Experts of a small language model: a softmax router.
Below are experts of layer 3 (counted from 0) of a mixture-of-experts language model. Rows are named router (the router's row for the expert), gate (a neuron's input weights, with its number), up (a neuron's input weights, with its number) and show model dimensions 0-191. Each number is 128 + 24 x the weight over its row's rms, rounded and kept within 0 to 255. Numbers have three digits each.
After each expert's rows: a language model's description of what the expert responds to; "mostly gets" lists some tokens that are sent to it at least half of the time. This comes from a sample of Wikipedia text that the model never trained on.

# expert 11
router:153105103163138118137112102121140134140106135117113132124132155091142157116108143127106107110137144097166111162150174115121119125146136141131127104145130097091168153152127094143085127110140125108147154112125103160108132102145181148103165066118125134130122096135110141139121123106148147131140123101114139083131172137122160139113104133142119122095144136145190144097150142182152110162176175139125140179096158126174113127100105132088143125157153095154104144101150124175101161106114149131119122130139131138076134131156121148133105077090177135101122086137143141174085133122144146093
gate0:158124131133133107152106139094140156126104100109113156139093170155137133154079142117107098071133182141161080119143111146117130141145114143111128143125122161124144141129151174138099117147147081156141115122120120104100152115173118135146168115138132112131113119169144089145123144096150127107107118111156136125101122135163111142179147117126156079131136173138117115116137171174129130128108141091147123125134134105097099116123133098147096081153095120129108124114111152126107131146115171147154178087167101091149146119140134189155088095093097127105164155142149141122140149103089166112
up0:161144143127148098124117118126118164099106133130098129109080169126140111136125173140151141064143137132157095119087137136139116118108096115108126160103096123150137126064093151154075125125118120147183102102155167121114158137147128139115112144167133125132121129095132127109100149093161168163143097097173084114099144164154106163125150143092112071097112113156133141105130161139128177148150135142142141126100135111128139121158104113126092122167139177159124096124095097145123110135110138137161117106127123116086141117136164140087111096105140124126145192125139134144107115135118157128
First pieces of personal names, especially surnames after a first name, in sports and biography, such as Ros-ado, Andre-ozzi, K-emp, William.
mostly gets: " El", " William", " Robert", " Richard", " Michael", " James"

# expert 0
router:174128081139176130131108096138099144165118088127140175090128174130140178144093114158130112123090094146155104183132138076134122125109135121098123127157057107105157147148131125142117130118114163102137099091136108158083120088124182126129145113143115123115140111127100129151122079116154153130155113126126124115142145148115156081150075140163109117118170154168152124112129149121155101166161151134103131144148158114168128157099105133133137144124097087131115125135124152159095137107091150112108125116119151146130120126128146116162108137107156149116151122143123117145103139081120092103
gate1:107143143105162111127159146109113146089111156119107107106115145133141151121145155122139162154162106134133127149153171135168112135164133158079135133114134149116140135093108152148134135157158133163108123084108132179085171133144147162139139143112145171137131150163135129166127104129134141151114139164119132112165145156074158108116121120132123122102149131125135113141072134098121120112136138073165112146188143153073089173097126135079122176137109143126124109130150127102122088171099129170107126169121131133106094153122106128131160128125139150171143135114186105124089130115150108144
up1:127095117086133097145156173131130140079088143157143139145115160128114097128107135099176115149171127108116118131103140145137108132186136138120170143117124171161084128111113142137147109135144120141142150166115114156116181122158183160134132145133154114125182156132124194130122086104131136121124168159144141117111163140082137115142132146159168144152127136123162146132075143165118129068149123112147114146166146108123115113116121110087118094134128113165140137121113142097123142146134112124191161119139146124145136146175126098135118143125112181148170119123153152147150132134125103155
Inner word pieces of non-English proper names, often South Asian, Slavic or Dutch, such as h in Sarabhai, j in Punjabis, kov.
mostly gets: "ah", "ih", "uj", "akh", "kov", "š"

# expert 3
router:136112083130133127092117135134151179133115082131116115118164148093112161098122154160138117095114117106139132125162145160128114153117152118072136111128151137119162157171174118127127114120129152131138131114144113150131141077060173162131135110179083103114137092137137180131124095093140171153100084106132107110120144142111166114103106116129143126106131161115171166136127136154115091145154146110132090162086132119121109143115117123099100144100177128120109126105102136160126143137130143106132146124128135142108135169174116159152113097100195134143133117134121119131083143113141133086
gate0:118114133143142130149161155089147126151101131087168139122134154199094137129138136126111122118116149122157129109154071136107141177136165144137144126070127101158143119076147122098109148098142158108118142119151110154106119140158155152151104161110163068137144103116144120120120106140150152161094125108149075159107084114124134155109187087119153109143141105159166142098131109148116124157136140089135107128136170194108130113153095123141112133141171119139111137082077109142130085125172108155134143156134139114110117163119128141139118106119138099130128139120159102115112113120120124128
up0:151124124129101145142110158089122102157130142138134094140129127115143107130117117161161169135138141160069077112155121144132134093097121125131079078091153096117078135135120158177125161129148089153131206089094056109108140143146132099152116138109150113122137110138120116122139124136145118103143100137093157122132142103121163153110168125150170100067138139135125159137129080100112155157136143113116146106116120085117155078135129107111128151142119194160125105132135103144145112102115135134114127129108129079137116111112100114136123108149079119119091124141139120155108109122134135128
Capital letters beginning proper names and abbreviations, often in lists or tables, such as V in ÖVP, ICAO's O, Eggert's E.
mostly gets: " K", "D", "I", " B", " J", "B"

# expert 6
router:142136115132161137106124147095158173124121073144150115082140114121082159122154124125143118111121104141122116132170100124100107113142142160092165077172109094067154141170155091165115109120101139123159123119157121135082096083116104150102145114115128141102152085159115160134119115128135164187137124062098114134145142150131126139127107111126085150126142150167143150103107149137121121123139133097090130155127174143165126115093103139135081125131140119151079124096153138152113139140116131110121132144129136165148185126151101141138123101126159160133099115145149127123091123106153118147
gate1:136133102128111120101111158095166133107110131128176148108124122154098142112127119126079109114103082163167133126095137097145155143117124147112139121153069072132107173136177175107161131113140147146153143139130118148138135101095109152122141127119088086153131122104134157126096116171086143102128127128175101150117120138131112132125171103125131126154131143134187149115128140161123094176100143124136089108138123126138125132126123113154095106172140169099101136094158113063090123172089145116122121134103139137148137114154121129132142084160161146138116171141160163138113098133140124164
up1:083117114108100105147120098145116137137139114159164150119089150177116137111146136167131129136119179095091137131096138146112087149151166114090100102143165124132138173087152124127148138110070126139147152114084164166150135140147124096157126115143138159103085124124103103142141110112078114119113144162128165152151099143131167126149115102118134140167150118163119098142128112109128130119092157137150100132092124125119117169151165149120116184110134160130144115147107169151135103095133150140177115117117136133153172099168111148122108140140114143117147160147154120176124146108082120085
Month names, day numbers, date dashes and time words like until, end, after in biographical and military chronologies.
mostly gets: "=", " April", " January", " June", " October", " September"

# expert 2
router:162109120131148167121128126113125143147149126119166183130133158140115172115119139124144090115130091148132092140131149105155112150076152111110103109181108124122144143141138108192126146107105137097180081081131102127156107100107139152137156115153119125139105097142090153153112121142140185124127120119108078100168127141064137095135126151125140142090151111143164134132096179127185108175135136114133137141106167125147103146088116120090117154126149154137107145138111135164121164119111087103140112117102141115095123118135107162156115103131144154108097133144158110142146143105162137127
gate1:143104113126135135082136101107121088144127094088110173126131154142154106123155108165115119054132152141132144166157123162108089140121128129144143125137161118118139136113093101078136089117114129134119123127095104135117173137095138106168149129175123169092127090184164142139118097108112109105125115115131134115123118058115129142117148151164123160109130100127144153166141092124123115117130178101134110115116115165094162133111102152147122155156127115110156125115132102135148098119124195118084107112132184138101158101143104148101113128113143162093111163151117126109109166119123130139
up1:103146130094135105143129111125167144110100074143156127121133117159113141090070127154123089114179148146125120124145117182127123131095126125147136162123100106125158085100097160137110151103103143142106123170110137148132127157117103147132135132151133117113117176121137131108159092145074087152108112088139144136144105088112139117125128168159167173106127124108101152111125104122146134108117151162122121120136106129126153125147131138169121111093146128116106162153206082111146090148073169135111131117151153114126101125109114130135119120131165107095064143127092112115092099155127109116
Words opening clauses like that, which, where, this, because, plus word pieces in scientific terms such as microbial, cytokine, membranes.
mostly gets: " that", " where", " this", " these", " This", " which"

# expert 21
router:146125142119133168131109128077117181125132144139142155122167158097138159125137147176142112129134113127158122115161149095158139164118114183103100110145122141142159127165159103147099161089109136122141122113126093128106089128116137147109166122146136096086136112131097135131120122128165135172160095102095105121174132144110128129122110132161116143127149170135120166109125133142128091175179141109107147157124162164119088140107101133097144154086137080093111171101151125143126171114106181085104116142135126171112165093123132134146103118118160146122121089157124145157129127094138110105
gate1:132181115122112142146132139133101076108106150133150120123143165155144147111188146116137118129133112162117129105149127105103128120161123136098074100166120139133139158097169144174096111090098137119098132146137105119140137141150126124146112084102094129116105156091140128170161109112075105155146170091143120147155191133121150108111131136149159116131113152170146134143131130143154119109146121117136133090131142075129133135103099154162166128136128135095146060134157105167154140110119115116093108094129170158173120120132118159105143117140157169128152119136145110108128146119079166142
up1:086109113107182100121128092118120116109133156149119115140175146110079135083091114115148106135114161108103165138114147152137069107105134130099122147116149128099077142127113159126117104123109118138078134111086133163133080170130087117121154122132149155134149092127085155135110118114149144126154115144135124128118153107177158137124168152127126128151143136116130141161149114110104110105101102160084135113102131140139114132139121164146154138149116121103086137126077155139131138145132117150142120137107125124118135167138098106154085162213107140117101127091109069103119125140161091111
Articles, possessives and modifiers after prepositions or verbs, such as his, its, their, an, a, much, very, large.
mostly gets: " his", " their", " its", " him", " her", " very"

# expert 16
router:157106125111179121116129136130140146137156129128138170100142141083107140099095120145123126117114121125120125162142121132142116097128151151153118077145146159072165166145160132138123145106140113105126118146133077138095123102145134173107129108152090135123157112144122175146118087128160134138146157130111126091130150175155178063105101201153127137122123125162108131103172132114159155147158145119111134113114116147174121142087102141116110132138189130127125135076134164135114137108125145131129139145131141153106155138152116115120112112090121152170126112153157184155118142101132070121
gate0:135071137144153134122122145151084136152133116142142114113113143122165145140134087129118202126102135141170134086122130134108160120127147141104103129161146108138107065155161117117111145134091104173113129096159115147115085177123119100128147147141104136099103113133099130065139162118111109198123112135124114185123144043145144158134149101109133123108144097110114151110129095144142153114083125130143117127136119123119095109142111117123157151066148152111118107129126102129119139110147136134094134133168132116138080133115122144117104129107125147118091128147124107119145152106091075127
up0:140079100118124152135111109103123076152084132145143111149148119160122086095125153111113087139147138121144172109144139148151148131114125181172115144119163146103133143146081183127147154103121139146128097095180103135085131164123088109123085135115123147144131158120090132103102146117108165092116100186142106138145155155137152114158095132108101137148154158158143138106104118183127128175121114100133127122153134164139154156127126117158124188131129146123117088117133128121157126134163098122135098132120163174135124173102167133139158131150116155135122112117102136106133136132104099095
List commas attached to word endings, like s, es, a,, and the conjunction and joining items or clauses.
mostly gets: "a,", "es,", "),", "s,", "y,", "o,"

# expert 1
router:156136108103163156150112120115108149159126130126127159113131153133107165123110134166150077121136102123135120120141105133166139133070172158147129098130145150106131155108158094156124118076107187131129101125140109149109092108127143129079124108164122134116126116161120118150113090105146150122106130072110111159113173126120136091113117193155104148139138170125119189101086143156131117149140164147114119172125126167171086161095100092138091133135148115166144136125131126118122165090152129107116107139128116150115155139133146135173113127120113145130098117143165115168114165127169121127
gate0:156136111165153164119124140107123131132142148131156143123127101073117122155077147124167096163095120136146111094092129130083153108122137128114141131142131102119156102133099132148123109083097106145150117099132142104156101093136084060122148128168144116138115095131144086131133117112079143118139154120119142108137159139167136116143159098135122123133111127116047165091123162137146133124144083081124170128117100111123079202148126115152099087122092145130111126141165171171108122090141109136164122113137149115157087142136129129129153116149137158149106126141101122134125120121129140114
up0:148141122140142084130144119118125158157101090100161168127082165081093151143135119106161104154139150116128099099128084159142113117093121133109108121141203132130124143150139160104137121134130186122108156110096155103084165104118097155103143112152063172055124170113069134157150126130158129110121107107103136124120150106126112153117098154113152108117133122122132130149110137094080143150113111118141139116105158155142132155125150128103121148093094140146105143120124133158172121136167119110079112117135111117132147179126122119135138135113122097148137139143112114140125130123143144183
Sentence or clause subjects, mostly pronouns and articles after a period or "and", such as It, he, who, The, before was/had.
mostly gets: " he", " who", " they", "The", " she", "c"

# expert 18
router:190091109118158184130091092080132128127143095129125129131162124121096201102123124169118116125112098110127094188119132115126118126111151123134139123128137151094131150121145103180129142133095134124135109116115130119084074105110174132119149119141140094115152119176113133145102124138159126169125130087108133104122161145064153124153105127113098126117130188152144131136179157145136129140138180103100126122144163173140110112085124102107127134110125121139123123102137165130095147111089138126141098159115148122109138146141075136160081095125151122143126105153153132133125139141136117115
gate1:102151140092125143138090143082124154097161142142071142092134188130119133112152107109108133145102152128162156101135156131137144122133111120159139087117135165128121138126152195148159115116144147136136109127147140149092110151114124143131156114128090111100153120118098105140119071084155119159120074147138121106073166084107144140111141162124143122104119123126133088159092124148125137159125163166097101132160093098143127127080113123148099140097113120153095101099140145147093129152129126116148118150125122137138113133161144122090097110145078111138123139112126188157133167173117106127
up1:150094132124107140163203136106158144109140127132139131067084159126177109134124144141149097111154119123123141164104102142105115127144143115104125098128121158103115143151122102137157149108101117108123102115139154147173143116130150140122125159116181131159140121124126157103103156180093142111129171122138145136124140101161105137120109167128123104162097162151134122096146111158142146113125122087122185141084118105155139135107155134088120103133169121136086131153133111112161157098132162123118129114149162120101123132076083140108151143119138151122163125148151060150144077116125151093
Main verbs and their stems right after a subject, such as also, published, suggests, won, based, plus See also headings.
mostly gets: " also", " based", "==See", " also==", " dr", " led"

# expert 19
router:168112092147144144128123107078144173127139091142150119148121149099131174127110101111130073151127123083146098149104149129111148146134123129120114123133116088107133145136142078153123116102133133135130101102161129107124141080110142112098146115170097101115165089164111133123123094119101138145166121153088091110139159146108088099142127160165114145143143150119100162124155205160169111143126128093118144122124124162151121149116102093101110122141130138120092135106178165129112151100077170113141108145092160126121175171149137133116112127130150112125107096136134164150134167131147120116
gate36:159130127117171125147155150105120177135154102135113132154183122107092161122080127125102148153079106142142112111133134153124115116113178158088128130073132105098118137132158140104151131144118158131134100154112102124155126151147157129086116158107139133083139119135126095128080135148103142124127142116157143161143118120119120109110122119121101119088083095202110156147113128103136125117133169172082142139135160115150097158154121099172120101134146157082119144116116120103118115141146116158121112142112102096114105112110112084161151117116147098092099178117174127103154093099113130119
up36:165155126136132090181101153071151164116138152081136180132154100121138132147096145187104144113156102146135163180125141078125116137120107077135148137114090093118123138125076145134101114116120100150103142117161094123060137157141121136110109144124128148157120138118118119103119116133073131141153160150133119134120125144084092138094101098148103155092098111125130111089130129140106144127166156157107123115118157120139116121124114091108132086095112137154103121146164169081124148137131137134129146118093118093138104115144095099111103132101141111145140133147084108169101142106129146126
List dashes and table pipes at the start of a line, plus opening parentheses and quotes and prefixes like re, dis.
mostly gets: "-", "|", " (", " \"", " re", " (1"

# expert 12
router:148112109138164180112123078082124130162127081167142108104127125097113125105117156135131125117097111119155130143133124098116126139109142151101066083149106135139156143146123141153150168090095135096150109114142124149109114124106122129120147081155136107117136099137119163136145154128144164135161126108136107132135154163123122092113097114176108106133151132154126169126169134143190100144126156110110125163089143118098131136119084129080114148099128123151136141133173147163134159118107124104126070180136136154102134141143114154156098111130140135116084134151157161144061152148153114107
gate0:130148110146095150135103113111159131121119140133054124119134104138119113133134124150159133076103127166145146149163144084128124138100152115098133116111103170093134132127149141125104104127129119150153122097170128073073111121148101111128169160164144133083102151130117115150122113103130169164115134103110137127122148110133102119105102096158109091083103110168119134121127139106156122097107102117149109129151138095134143118134140103145102137146175103151123156132176170161147078169162106105146142094120160120095140188144158116149112153111116119124113155072118143160124139154124160152
up0:108159157123151124104160113148137151143127153081189112125143105142129137116130143144112146140175141125149148103134125167093137078112092117103122136151107175120102121139142152114130128134155101106098139126139102148158138127128145157092097133126142098128159117137160162128136146160115143149143156107105105180120101096121136123103146169110178119115147112160090103121095103168122128151161155106090130136130086146117081165122099113105112121150111141101145081091078165102114165118143113156118128155125118142130109144075096158137130123163110100105142098155164093077122126102097126108
Ordinal, quantity and modifier words after the, such as first, second, all, new, main, top, plus name-initial pieces like Mid.
mostly gets: " second", " all", " new", " main", " top", " New"

# expert 5
router:182094119101177175123094098108109162139172098146145126128132162090090123126108116154179124108123092105138084136147153115170107128107107152101072104138119134113129154154126105159128168122115148109164131104146102132114113114113137194138163083171084115114103115170102135146093120112160138108138142119105105102137143135101139118137121162129096134139176134137153166122124108152115133156116140116122120142134135143151135135136159146115131147145128115116121176140175162169130133103150145084107133140118121129156152162152148125137161115148142125091081125168151169156102142104132111113
gate1:158118095117142122137138181115132131139097117080123091104168083123080126117186108112146133136120146142119087114126152152142104102157102126132115135139138089090153181135113138117122175143102150135137093132089113111162120114107128164150081190141134130108110163114119095098103087134102123134152111090110146120143144191130133150144121127141162106189109113177159112158146138152101133117129139149092137128130132118117163090138109132121103115143140149119103137116121161141167149133129150142121125162130105154134124127130079126105158126162171094102171096152164128123121145101122103109
up1:156107086094111168167156105127151159116099161106102102151150131141139099126146120124162111154093148104124113166136152138149134107117112143142128165157156138127129161122084109138101102175142099095139164116114121144132131081121152143115117152158114164087130092131101093144113102130097073149095160143122130154136144146115143120172118136091158098125137135134146160107138163132095095113137153120158157105093117130174129102154144112137145122163142139126095176156170137144135132151128120148139112179134157130140142133109129066137175122173144116108136143094118103107152106162142134074
Word pieces inside technical nouns, often infobox field labels, plus result-table words like Total, votes, medal: Dis-place-ment, Tr-ade names, Turnout.
mostly gets: " medal", " Loss", " Turnout", " Bronze", " Total", " manufact"

# expert 17
router:146076108110154171104091127096117140161132132144162123073161183117093141116099168146145095149110120099155081165154153088174103113123131142113130132163067131117146127139150108160132140119092134141148138128157119129130110093100153145123125127143106083111141087144135125167119105138152147153158124126109104068122180141119121082129110147170111144125136156159126127133134148129144112197130158095131122134138140146154124147127114127106140122108116087113085152104145158170111127112137180124134105145105144110103151129114127133114127109091127159137089126149158144160137156091135136138
gate1:140133089109108165163095136111115123118129183147143112137117131123156139139143159126129105138084175131107095138128137088127130098114136119132130084146118151133112156128139103120166117105097118094102177128106158149131147126157116161129197095130140146155155132118110131114112136154175154125146158167124143127134122094119108123136113136149095161153120159140137132127134132122126082127100148081120152130106086084113109169158124153140115079098176188132105163157103140134153118079128123136113136124118127156123149133144089110122145149104137142109076119158091143176176095088128130097
up1:132094129100153112156138155148067097109136118116140087128112126111125138123133144119131144152100110101147158111146146116112076132101110126153115167145147172111149134133151133127125097090115121115147096101106090131122122167139081133094152138140119120127127125119149102088119094117134143127164125148125110136140184143150132078121113061113192132145122102090117121162103106133115133153123177156120139128153169121157138123056118152132124113116085119121087147132176102152145135148149149089095170125112144092094116127135140099142113114168147088129107134136106150100136124139095126075
Pieces inside or ending verbs and adjectives in narrative prose, such as dark-en-ed, wond-ered, learn-s, tim-id, plus you, how.
mostly gets: " you", " how", " har", " kill", " we", "'t"

# expert 10
router:149135121144132136154110181070143124136144106154124138120142170155124155073145160114133095095053123135162105160139120139172128109101139145081137128125114137098115116167138117172078118131105134146138123092160114139114146088087155123134154091165115116125132098169119131120105091132126137160147123086125116133157138155091143117127129125115125142087153124142158141119127155142147126147125158090113138131123127140184100121077148113099115160106170097149141176093125164134090115099112141091119118138096124178104139144134110157127122119081152118101131131134137162152100156115122103124
gate0:120125139097138086163126138123158133149080139129132133139158125141151112121160158124126099137089140127121102135105119130120105116148138139094093162099137114129152164160165119183131113133152116120054166137142137145119152088126113137103140140131164116110119079122141132183124147159139154145177133100100128142107140189129147125120125130142082181105144113136129111162117126170140140119123136150105137125104132090120158132133137113076115161153152102142149117086129084115147141100111160175139177101139158162133077143126157091149143106123119134061158141134125109117162149122123146134
up0:134128102126099129169141088128097099169092123120100142156140109137096115092179173068137124107108096148163110130131094089103157101171153144098148119117133160123145167141162148193098136100131110128091119169121128117150098127076132171164140137103121101102087092107137155147120122153126098123147172123120117125156134172135176154146098110086120135169141143127122131112163126123152131107135134142167134155152165114093130155111150099155124113136114167078123146135122143147102122136093159121149140112123110155155153123147152125105100136132101133097112112136135154151124130125133124092
Tokens closing sentences or parentheses, like ), )., es., ing., often after digits such as years in citations or measurements.
mostly gets: ")", "\".", ").", "y.", "%", "es."

# expert 23
router:148138064130157139134111186083157115143122105122130136145146173106132153099127132140163111103084097121151104149153129109123143151104125193143118090115130138118140110162127096162094138117094147101142117103129123128124101096123170143131129081173119106121125109155130125132128104130168144140114111122124100109171112183121161122115130155117141156140140159128124144109148172143152113136126144105134123149098112122131093162145125089101111123116150070162148170113173193187122158119105161112140118114124149149136121155150106140150096123127152140137104109145157154125083138130175118104
gate0:131131108097156118115123172151076114134156109145119134136167119115138099115142155117140137130095137072121119144173090132155175106132157138099163115134099171133164149079136145142171161128112100135154139154145141143115140128118136167148148122106088138141159137136131120083125112124114107114151114111147117141113173148132139080115125134151080098106137140140150128129138122161189133096161140157148115126116096109151170156128121085138091155086134139111139178079148151111111052129151122118126098138129155131136091149122132137081101156109148121107115139137133157091086114133139156122
up0:125075090126144114103129109169094145093120115102077108099133097107128143107102127178137105105144094156153122093129127152114164132153113135127130118157110114119115131133095141113113130103099138108157093113106133105108115104127125129177133117135088126094139119127118098160117130105112121138098155174164076126120167125136085140148101126161152120140114141153108123138086108142110082095119166105129104131152103117183152187144147104147137104144100145154159119127156122081131102166127142075139152118112098129129159113128095090155143108079118116107123124103184101141115136116165136161
Numerals and blank cells in tables, statistics, scores, dates and ages, such as 16 wins, 0 in scores, 1999 birth dates.
mostly gets: " 0", " 2", " 1", " 3", " 6", " 4"

# expert 14
router:138139072123140163101140086077157156126123115155102117154133136119130127073110145152164123121127098101138097134166136159131079116066145155088118123136133107114148130143126108150100130096116177135108146106165145112098096096091163189147145100150130101104149111158119122138115117108132151106127142112126137110145139127152138121138141134121126158132154123122141135123166184180098103135161144128133123117103156159160127170100108122112148179133138119113089151125118114145122147144107118087107100161111151153133141115196142138127098112130154159156111101128184102148113136108163116103
gate3:141073132065140102125181125132110089105128132143128125132125154112135114153119145144123128132127129128126142126107089116122137081118135115139115133128169116117107113184125133126096132179147133192101112108134148138154121096084117111139121125101113127110137118139128116114122140124117110083099154113106109130143147134134130169111162142174136132125131123122170174133140146135134088129136188143057151126126156091185117158108160145141144160100119104136125137126116119163135133142100138099137063152148144128119081152106071171108126075143106145120161125131147115143136151148140166072
up3:116130105085144141122173111114142118109138149103106120164118160173129152142140136127150133124134157114101183139130109089093132099110166131135122117119134154135121130130117134155137125175126118161148115155122149163136088124101095149191072177150142148120116137126141142117127127097110121087145123129140143151137118126126133167085192129148131143120156147113135133108122127203152074090106125093134139108137130144177066107097135107093113148136137115142107159109138140128128171130128162103107167111151157134151106163119095123103158102130132162130143160120186103122134175115127123110
Line breaks after headings and table rows, slashes, section equals signs, LaTeX braces, and single letters after a line or pipe.
mostly gets: "/", "–", "===", "\\", "====", " '"

# expert 4
router:119132061142143138104118089113123159168106126139142142101115146098108134110125123131160108102116138116161102137141160094120117126135135129140130088141116148121112165157130103137075137106130184110142117091147120146122130108102157163128136128142108118094120118181101178176084088128122117128149130145131086141139140182092149091107129139165073118118126114143149168149133144147168117138164176105111149161111130163187128148135090146135134141136143107137119126093159137152125129151119160118158102146122154123110138140162149159138150109130161131127085147163155186156142131166128130092
gate0:147117133138142147143126138130127199093118105124141151180124129121155150112076112119087093153169088156123122121169122129138134143102133156138115107108149101124139107132122107127104145155129139129121166151098130118124086126099105163136121164102175111127098144148091123131135158113153139107118139132115114141116097165116134138134111136127205134130149116136110141185148113152125139152130115138129162146122139128171053144096121104144128132098107133134083119152123160092091112132123147128138170088151070130144167120146153068108111100131166140132149167093139157075116120138129142135
up0:144125107118103121114128111145105156126120109154138143116111139148122157128128101152118130141163104098120100088098094125131186139149131151113160142126059157126135136120088092127103136120169107103138133144139096183137161109138124088115144114106120108079138138133112177150143133139102128135150157139151169132147131100139152149133123135118129146094163124144157146176119118095122077120117118098137137092159128137123142145122078185116127173186118131148153121119135138096148163120119135103139118161152135177107111133069114157159129137187136140154124123158122147096093166176092127136
First pieces of capitalized place and personal names, often after North, East or St, such as Fer in Ferriby, Har, Col; also non-Latin bytes.
mostly gets: " Har", " Col", " St.", " Kir", " Bar", " Bur"

# expert 9
router:153107124087145166142099149118126156118159111143170118117119132089101113094088147175163133130091085122151084150136137131114103140067157143096120096142112137108145137149164095179086153123122145117163109123138120120118139122086119171097148090137134147103143130133114167153100127139133112148148125142120091125146138132100122082153096103131122137137145157163132126109109120142136107174142152071104112129111146126168103127118142107117128120113127071116104125116164110141085171114105153121112128150142167154087121124130125128112094096094143118106100122134176170141089172116159144140
gate1:126129173114118135144120150048133114109106120117113132153167127159137118141121122152145142125134137143106097112092121151104127123170134146142143122150104155155089127044113085183127130144169096075096108147106132105096111140124160088086140101155078147172130106139152141132140137152116102153105134126124149118187166118130163124134147150115119143158116136108136095113111128124144103133105134109100154104147125080144134121097099077095159163142121094167097110141124104135146127127121148148137084146156146122098093109154095123098110144124146100156128118124126120124130141128185131136
up1:114195132152167100118113143097129153151115121162169131100089165164117125148086144136131152086128124120160162077113114116142102176103093139134121111161099113127107092120097136131107122105112122100128103131102135127158133108154098161110116112096110140132118092153160173131135078135112089145096115114092133117092116162113148154116162123120131132156146093116131105125075119156120123131116136126124104147134108156145118111122161126172148119104078135141098141091095082112144095144096151111142157162132150124121105135122112108109111129136096068134145135069100131135142105163118168108
Nouns and noun suffixes naming creative works or events, usually after the/a/his, such as film, game, song, album, season, election.
mostly gets: " film", " game", " song", " series", " Film", " election"

# expert 7
router:150114103147146152154095120106141191143154099136118118087142143074127136129135140125141097123102079113141105148129154127174076130080108132101103104143109142142188112138138132159118111105123146109124140108162122171135112062112115142122154086146124089099141083141113137158124114105144130138095113108138106130134127117067149133123127139148093140077152170106151159110169159143164125172135112073144133120106131142143133159098104143102128130132154121093134123121123142155095154099115118140131141176108176145121131152149149140136118136119134120152123138142151153183123140094136103087
gate0:145108126096139122158152174109117110108183116142107183123127129111141125119115151113124124163107099117130095156150076103173146175135098128137104149118093132126129127148102148158136122155125048133108108140144119142089121162145101126146138097157097128134111097083140135148106144147104094144092107116143126105118132130138159136114136150137109096120102141100140125109092120099106087136101146121163124145126115145129183139109125118117155123182112119138103091134147132113120121185181125085112115147131139120067105077128093142097135136138148087139166119140105167102136146106094149140
up0:135138114119128128141134088086107118103128132116131126146156142176120118111135147142146116102127128148101134101085124107111125107094188160100140113128138112102119133094171140090115112098135158119148122128115151151137119131088134108148091083126125116115170144141172127094181103111143147157110125109089112085129095107116130117142128096150153166122127105104155161152151122119106136148128181114117125139098124140158113126160123195126117110099123144060183122148095119110092104156081131139111100160147164117105126122157163094086090122139139167141119178110120133164152120121131100147
Line breaks ending infobox fields, list items and table rows, plus some word-initial lowercase letters like g and w.
mostly gets: " g", "\n", "\n ", " w", "\n   ", "==S"

# expert 8
router:157134122148134128151109144125122147122110140154144119130131141111100155066129105163132117096123133132157122178150144071146091144105120128093113131146104129094131168143149118160086132088128141104164105095137085157119124121069152133093157121137108111112155137141103147177081099133162138114104107124139112100159126158086153112103095133112103125163148120144129158089123141157159117121142143140112106168093106127188102136132106141102146158113148144123123137092144184121118130093119131129100117155151148158123150135170096158134075110120117153127126128124147102153095131127162063108
gate3:122149140133144157179091186108153141098188104126148144090120109160113137131134115178102146114130134086129113134188129130121138129143157116132115144126076109161125103136113143150119105110114167153132086114147139095110125142160097118152156115143157142093092159109121150156160118149141104169142145124101088107114072084086104151162107163137120105116152136113131113103137133140135140131137104163158112126131120126104116158116122119126102114122113163133060119144156097104119117128051130144118142159130111149141101110115128146123123139093161139125150131118181114097143138183121132142
up3:139126150157082122082146135102088150131111119111116078132127187101113071142145151111137116137151136102111115148133102111188137139143175136119136117124075135138109079117112105112133120157114122142157152093160093123168122153103154149099137083165128109183113154107118099146134120108165102116079135141110111141136082104124153151121119086126104207131117130156156126154124120094079132147157111135130133140140095120126150133129140160105112155163111127105110156144143106125140178087126112151093136144130135146133102112120155095113118151139158152113129127081151105113147125123120147134
Nationality and country words and endings of place or club names: United, American, York, Turkey, Gateshead, in sports tables and geography.
mostly gets: " United", " National", " American", " York", " States", " British"